config.toml
n_layer = 11
activation = "swiglu"
normalize_top_k = false
balance_loss = 0.0117
head_dim = 32
norm = "rmsnorm"
positions = "rope"
rope_base = 1980.0
init_std_qkv = 0.0568
init_std_up = 0.0568
init_std_down = 0.0
lr_mult_qkv = 0.4
beta2 = 0.99
schedule = "wsd"
Below are experts of layer 5 (counted from 0) of a mixture-of-experts language model. Rows are named router (the router's row for the expert), gate (a neuron's input weights, with its number), up (a neuron's input weights, with its number) and show model dimensions 64-127. Each number is 500 + 50 x the weight over its row's rms, rounded and kept within 0 to 999. Numbers have three digits each.
After each expert's rows: a language model's description of what the expert responds to. This comes from a sample of Wikipedia text that the model never trained on.

# expert 26
router:500533504521520431459493461557490515558513531506458453489503566417516557505460537499411446485561528442466478556547583509580431528488450550404438570486494496395519469474442588432528569441600566
gate0:514504466513492506450539448489493485581472402434541532458520569497507454509488469432489480447515510455521492496524465540538428579565408462506421549405463519429452596596482525491668448477531473
up0:543471545561454534588496523514542497494451490592495502596512534496555498552415539487515457531536531484547372423486514596451476586508476499600501455493506448424461489516519527514451470484488538
It responds to: Sport and competition nouns, often in table headers: team, League, Cup, medal, player, Athlete, assists, results, plus scoreline digits.

# expert 2
router:467527509579542470489495579576555548512448467436467563446537610519425483570438500560530466465460535444563563581627509399484460532477560541428466565423482581512511435434449489439528521487594480
gate0:430393556540482565516560498468524471548461540479455480427532450541531535515497498584528461525472521543461443542555425487516466500505527506459495493470476642529527444480532539461470522452628551
up0:535415531516519620449562531404584456478420499478515491496479415510526467571524501412493475597492556510540533462474525476379426574511369493462514544500480595520463521487476580495475540509539519
It responds to: Determiners and possessives opening a noun phrase in running prose, mostly after of, in or a full stop, e.g. the, its, this, which.

# expert 19
router:474454480573515463527405500564517524453500515514497502463601569444484489576457510453466419430438563511560570534493528442559503535481488501392469537428468589533560463481455504409428535462542467
gate1:464445376545482495508460483504545593544559500513508351454625494555546584517401488521494514480484536587487512455505514435475497492577371597468552512458481484556516404512521479507397435465488545
up1:449450480459411478408573444430479527431532504406413526471515493430502464446459521552519462456498458443456441394563591423476530513454508481522500476433442451476504611519575512487460549591486518
It responds to: Opening parentheses and quotation marks before glosses, translations or quoted speech, plus the space before a table-cell number.

# expert 7
router:489497531508505499391481503569585566490498543478441561460557544502406424534455504488410387433549545494573543492533616422566424529475507500477459490438422472404469499479460554495451549487523511
gate0:456504490505501539471463528546500528517547469432472363553583505511489538531488505541385517466539432466464427450530473477442553553506500498564544551529436516524479536520470489440418610590435492
up0:404490468476430565485466567512566500501481498547446549527462446476493536494589504559478591547448531583491493622534564514492478470400434487470660486476551405519473449471546393466509554482451540
It responds to: Vowel endings and particles in Spanish, Italian and Portuguese names and places, such as Maroons, Rayo, Madonna, de, Los Angeles.

# expert 29
router:431464496457495484479508535515595552550566552502387455512541539483457566550510582514508418447521550504483575506509540538453391520504547505478444602452439516456573415456406572431506544437532544
gate1:481555525501558434455521525524473509479536451638518543510439561362423486515542443425518422425554503519457557457546463436416477495396480431442425516487446599527528487517479577444525550504546509
up1:556491552537481466473463592380472482441521594466447444437489469515593497477500546511386465592590469430420535513333491459540474477578493512472486480531422623519569564545478447434533481501541455
It responds to: Leading hyphens of infobox fields (- Born:, - Occupation:), table-row pipes, and line breaks before new list entries.

# expert 24
router:462507558574505476387443545540570503536530533507428505477560523515488506522472561554507514451491516482557539502568543446512447527491530491484473526441490546474565451415375548464497527498559529
gate1:542508531560534518485488498442604457544483484479485418507386520520426478510525349450501477490519555543538481507492484480443406458498618492516475567521448413470481486455425535509495440428499580
up1:446435409505447570525472530452580464493463489401481567433502503517480574516578406563514583516567486488506470474468485417436404530546515540609481471520443494540517517492537546479571537466462585
It responds to: Coordinating words and, or, but, ampersand and possessive 's, often joining nouns or headings, as in Early life and education.

# expert 5
router:564495600525467516456504477531560513578583553533503465483501524480482518463426507459499467419537569471480485511593611422572439553444587554474422537469533519441553459489492600487444548454512586
gate0:497484429487421462463531447491421463621524527470604469496403464508519595483513544519471592488510469487454447523538458460493493449497452527544485492378544486506520432469400536480573530456393595
up0:480498498490560506450534484432534510416534377426534451538519433564490494553438500488406534481446516497532443459492508528541422524542536497478573420542444481454487513570545530534545429492566507
It responds to: Final pieces of words and names: endings like -le, -ing, -ers, -ed, -ly, -ively, -burg (cloverleaf, Tynecastle, Brahms).

# expert 21
router:492461534500492513472461486548491615481481485411384451520519522484425515596496500554489476499457520502548578485515529503520432500437544470483482516448410508454550430437424520535486518481522535
gate0:578483591532535474523534468508488509475622487386449495636582480453429577502449492517515448547485544508537546378446446497521540484482500452514569397444453488467480511429541502570521610500448468
up0:505545436523587530497507423441454467426461506528503397513408514547538557522469443371481505462506430473509463409475583424557522585450579429504481525487519514469515536507529489455509531501417434
It responds to: Line breaks after sentence ends, == heading markers around section titles, table row ends, and the preposition to.

# expert 9
router:502484532566570431458506550556498570547477478436386521481510522459501554496508517555506454447495537433482556512523561463498489594458576438423406602472535542507540468440427523479453546435606478
gate0:616448554515511403532494520457518507545485456425497541444523513486389506461529538522537582425554556389538596471521514469490394574523481450460488566569398404473508545451515456566457527479530562
up0:558479562468494519539560436572544494550507470507445535416532466520522509484558506469540538429521627464494405492532512490446475541429550543590497492542418587479460551588510502450516518416558505
It responds to: Verbs was, is, were, are, has, been right after a subject, especially "X is a species of beetle" openings.

# expert 12
router:426514606525502480473452525529517530527514546510402504527555598513448485567409533530416474442536556418587489527567493449528501496495510570473408565438509538448491457424405488451511599456510519
gate0:438580560497529594476492519549484498439522496543447495474520481473470531507450557425459541463520567481525454512473491512419448428504453478442581562467440563468468484519512453481515494393499562
up0:498494576512567550573450540576579538386487498435361483469512445549460533427492484448583504486492537523428479407458468494389413439493484536457517520554472457471415501408502574511515481518504499
It responds to: Nationality and ethnic adjectives or their suffixes such as American, British, Palest-inian, Israel-i, plus adjectives like political, local, unique.

# expert 39
router:419454474512592449523454562586493503554558533442495535486537500426460459595470521569461416495482545472506514605507581483586547518457543531431510582506501472522494489433460549525423545449547587
gate1:402537502613588418473470507431346485500524610439457465606582548423413470491485494529511447578528425419496485446556476493583539482522516551509484539469445493524500520481468506545471463516501531
up1:465459497447522593443505485489570509498471432516431527475526520524488448547529580615502564585394403546455581598520455510398533459442527500564446475442463496515556493493428434548474495526539503
It responds to: Pieces continuing a word after a hyphen, prefix or bracket, such as re-entered, eyelids, unless, their, within, and table separator rows.

# expert 33
router:497493589522482466459402460565534546450561557508448426516492539475413501612495578528527457477507518479574604616559547505477515466404548529460440517465518569459567455521406574405446574358535519
gate1:602398498502529532423546459520481523513536538498435482487504538569545572559517454506461576495460545489545525537509491545536565523439504518532473676515422569482533528415497446457440490588500503
up1:509500503441466535471533416498501498484471457478436474584523592564482582505541469487493614493504513572523481535452492541582554567410475563499410536455523579600533529506425515586447520511470534
It responds to: Digits inside coordinates, decimals and measurements, plus degree, minute signs and units like km, sq mi.

# expert 18
router:496536496588513508508416486548636511500561559449431464501557584541440464509455501466462430395473550526508548474592548443510465585378531506442468534431530526464532465459454500466529568446499517
gate1:481579467463539495493489498568571557478528536431548469461453511490475452541452440485598524537482456549492446513527538497507464616493486507541544530483543496419432459455526468373541598486411472
up1:521532516471497539513500558469392610464426506527505549484562392482554582490421485570472526549551547530510507532478547474576547455549527410482457448519446462460471509482588545525479476442481473
It responds to: Final digits of years and numbers (201-0, 195-6, 39.-4), plus inner fragments of foreign names and words such as -ology, century.

# expert 34
router:491576583550473504414470511472561563473501525533499512509540595498413506524405541606455473499512529530471528550658573516554411574515573507467414504471437507466587406521488460475500527470597470
gate1:479546434595538534439401517482466519448479545517372539426579434601572556557498566575468543500567413573545563618568509566476466481487582544551510533450470463455534410486533464535486529443529451
up1:532540628494432578484470517563535517501514402557520477524456537466448523476476531562539420589422457485441420499501577556454505461485472517503496439445610532505530523398484491540606545504416492
It responds to: Consonant-heavy pieces inside foreign, often Germanic, Slavic or Asian place and personal names, e.g. Kam-ch-atka, Ash-k-elon, Frank-f-urt, Kur-z.

# expert 8
router:431536507563512483501432557479565632511504520435465546373533545469469536500545461570440489482516616504478524540557510425476412494456482541396512557463397483532495469572489556498495550510487489
gate0:517472541528535486451504488553574488545490492388421498450506426483568417551545526482456540421452547478537528498586513462550469588406475514536521477438474475472456546509529554507524497517468473
up0:508475534533549459509489548523519509424458515560517521493454637475505450481555509426553483530491480559590425490559521517576452493513555569470562511428398528483559472564463472459472498483406553
It responds to: Subject and object pronouns like he, him, it, themselves, plus mid-word fragments in longer words such as bud-g-ets, f-at-igued.

# expert 15
router:530437529557486413390440486563547543480515520436447470500594496505470524568492570507484506440531577496539511542592509430522505578484532431484475497466456624441559482521481550437445548441515458
gate0:588436515546581563477451506582492560535451565453592451437526497433440454552560445491503474497541557572541554490583464565462419405487453501462548513525547513508461505515537512478452461534488477
up0:450508542502487503553450597466465625496448479421513662520425472583580542526483479502518593494440493458515481548520440465592506523491490509514464513512501402446571483520530374530544534554539476
It responds to: Sentence-ending periods, commas, closing parentheses and section-heading closers, especially the period after a middle initial like George H. W.

# expert 4
router:496486591534556502398443465478535543478511465476482539504562602481415538571495601552382463482518548434541505501524528427576497548508485516462438534465451525497533465440424484454465547428521485
gate1:439528505567530568463536542486444513448534395525457559522504565425573587481532457541402517450517502573441548545518516527577460476518501455529392558555460512479443442533576423525524524498535559
up1:474525505590523515432523491511528578583481447523534457463562418510551479444506453543477477426480571537450541534509602479419515543451581453493507475582553445467473545539524432452482513469401449
It responds to: First piece of a personal or foreign proper name, often a capital letter or short stem, such as Ivan, K, Al, Gi.

# expert 37
router:452531544552466512455472468550510497534449487390422441529547493391509532582431564543425506478529612482573528530559496463564404569494553567459425538492449563429565453464436492364489549418532475
gate0:530474518502484549453467418488467463484436470439534515518522415442473534525412595441540555467523544469552478480475507441482408489577511505516454465521456471477476523435438474458516513423528498
up0:398471457496555555569535485425511506460431483488409503514545548481501502579543647485573496496519594538479523470466538435499507553544504530517561494490509540605505463413443615569606556430440510
It responds to: Capital letters in acronyms and codes (FIPS, IGN, FIVB, IDN), country or position abbreviations in tables, and year digits.

# expert 31
router:503480576602508442439492497519525508465531504460447523465545528487541493616420580477454454425486507503482565524522510431507447554424508491486465558389527542464567475463495518400529589381604522
gate1:521510553491560504490446524557432440454501581436440539550522410479510555576496551496559500476431542553429394527490425616488427532533431557495475484512484581472465528527488531508584422520450548
up1:556535515450584441429526520419474473566529423530580478544421517416424535444472616450407498478579458418541423559547539500505494568532510511528555481513398510511486550547491447456516425458537528
It responds to: Individual digits inside years and numbers, especially the final digits of years in date ranges like 1963–1967 or 2018.

# expert 23
router:507430519556465512465495543475552541511537535477473526437548512505515501549463580511536467468498546450505561555528545472502530527510517487483481585447424558427483469508429540403447539409588482
gate1:502354465457564412524622597508562460530535540430607508556550462474495561490497423555583463458492473558481518489522426527553530393590539548480514504578548517533427448480509556516513530503514586
up1:558573497575412505535578440477443510478511498474497524486517441579413522446516452398580484545513500447537534504608449443440557547486505570467462470485551569547524547432474445499502425473520478
It responds to: The space token before a number, mostly in table cells after a pipe, and in dates or counts like May 17, 16 home runs.

# expert 28
router:452507468503522514443385538542528634465479505501520454504586547523475430521498512499502482515559529480474474559578496514514401534420606514415455547492435535526473475478436450482448602472558503
gate0:540478510484581439439513474442475474540438449572476462458540544571418476568430463499390425584477623479460493533558606527523473488488551543552492479478458450569503554489525507495536555505509506
up0:510518531593491528498466532408438583565531553521578487630538531589574528469485466492545509474543497525512485434540505533503640572479471496472500499473444484563462516487390422487541496487455444
It responds to: Middle pieces of rare names and words, especially foreign place or company names, like Byz-ant-ines, Gen-et-ics, Carp-ent-ersville.

# expert 20
router:438517560579525384471464489507528608521527528383431458526499556463552512558425512464408501429517537520562469549518580492489459471502490531441465622457510539520511484423436507414492574477605477
gate0:467498472455498422532426537519581571613561579382555609488508581550485502505539526426509470489510410480460530516484500514523565435477492566461522570413542473471470489490497480434497484433583423
up0:467425477470566525546524478556492474538561557496532551467458520549511489526535491475506509482549515460598548493548515478567499488466485561444581440543595461441511566412448514453513550496585500
It responds to: Nouns for media works and releases, such as film, album, single, series, song, released, usually after the or a.

# expert 38
router:490536463575443495458504451569493552476563544391478453438578518505488414551496527555505436482592553506482481553561593485577466502427460509444470504489444531517553500575518506469393507475671469
gate0:524479468513506531507509525484567519513423503566492483492574467592504453535449539591553455440566557528442498480489547426526464553465449494521564558469473602500535545481504601441470471460539436
up0:512462487414524566488491523597510494521530588444502602525415534469522458584413530492494493471537469503501525543432483463593524505386494510537431398543454507566492463495504454493379496457524439
It responds to: Short vowel-bearing pieces after a capital initial in names, often Romance, e.g. C-es-are, C-res-cent, B-ro-ther, T-owers, L-us-ambo.

# expert 35
router:404554608558534492446414493540529489488510532519484434524570537519421509541425569535461452452479526467582545514539533398546395597531470538431494505526462543488531498510487496413413540461523519
gate0:503529527501475530506419484588574562556423484454520464522584515494562527523466596447502452478639493554423448559486463476434469466506485551492500568509613486545572566541548608471410459464536470
up0:472457505433554479478453487436566477577607508462584520544477457482517547506546535471541460525500555472540510547470540517522477503451523483538473402505566603572463496513536471421473570569511594
It responds to: Byte pieces of Thai, Vietnamese, Greek, Arabic and Cyrillic text, plus accented letters and zeros in years like 2007.

# expert 32
router:435440433569506458521410463508606523573505495423430473460545517429460542574457493486485493387509494468544538544555585444515463519533487542475486539372461544550517412439478477409501550452492587
gate0:475455405511532541511450475427546528553404518502412479506532453466453499528482509492527472439455490551512539478515468504471531433542550587458492489487560542616558527603538492515372390548495558
up0:523482519446469563439491460498520521530435530532488418502475450387425558506483513514468549475542510518454423467509533480511472495517421479535441460523432498527515500538517353509594544418453556
It responds to: Abstract nouns and -ation, -ity, -ment endings after the, a or his, such as time, years, number, extent, reception.

# expert 0
router:413485497480531429494503496511554555536572563485408445507539552488421532599530520499500442457508513459506539503530571506509415483492579526524501603464476548449539437533455451449471546445575575
gate0:456492550453547505475589440563563518510508472553434484499618603491456451586487486563496473552490459479475529478561518435554577460471443542538546487515491454444494433610587390466502530473546486
up0:497490548474495489548539580457481461372508539543540489437503539551546450528486512562531540563474503474445521525512669436499478444461485465541522451401536545441536429522462446472524499370557495
It responds to: Line-opening tokens in infoboxes, lists and tables: dash bullets, table pipes, section equals signs, paragraph-ending periods, also family, wife, father.

# expert 36
router:482438527521458529403429482531515530458563492496458523484560543427389526486430508482512518439505530461523527530559571469588444607520534498478403549434506586419517485469364544451522585414550487
gate0:481522363573480476505554550393573582449439523457473478501574553422545547415522564491624577514495484570579514541538553444478530485460512527560473504473477505493503490524538483544475539533468496
up0:426496530437532533554474510457554521577517406460506513487517544582522528494543460497570564499456447489507441480473412514470435512473494587530447475498519502502518457437534562535496588406534421
It responds to: Words in country, state, city and institution names like United, States, York, University, County, plus first names of people.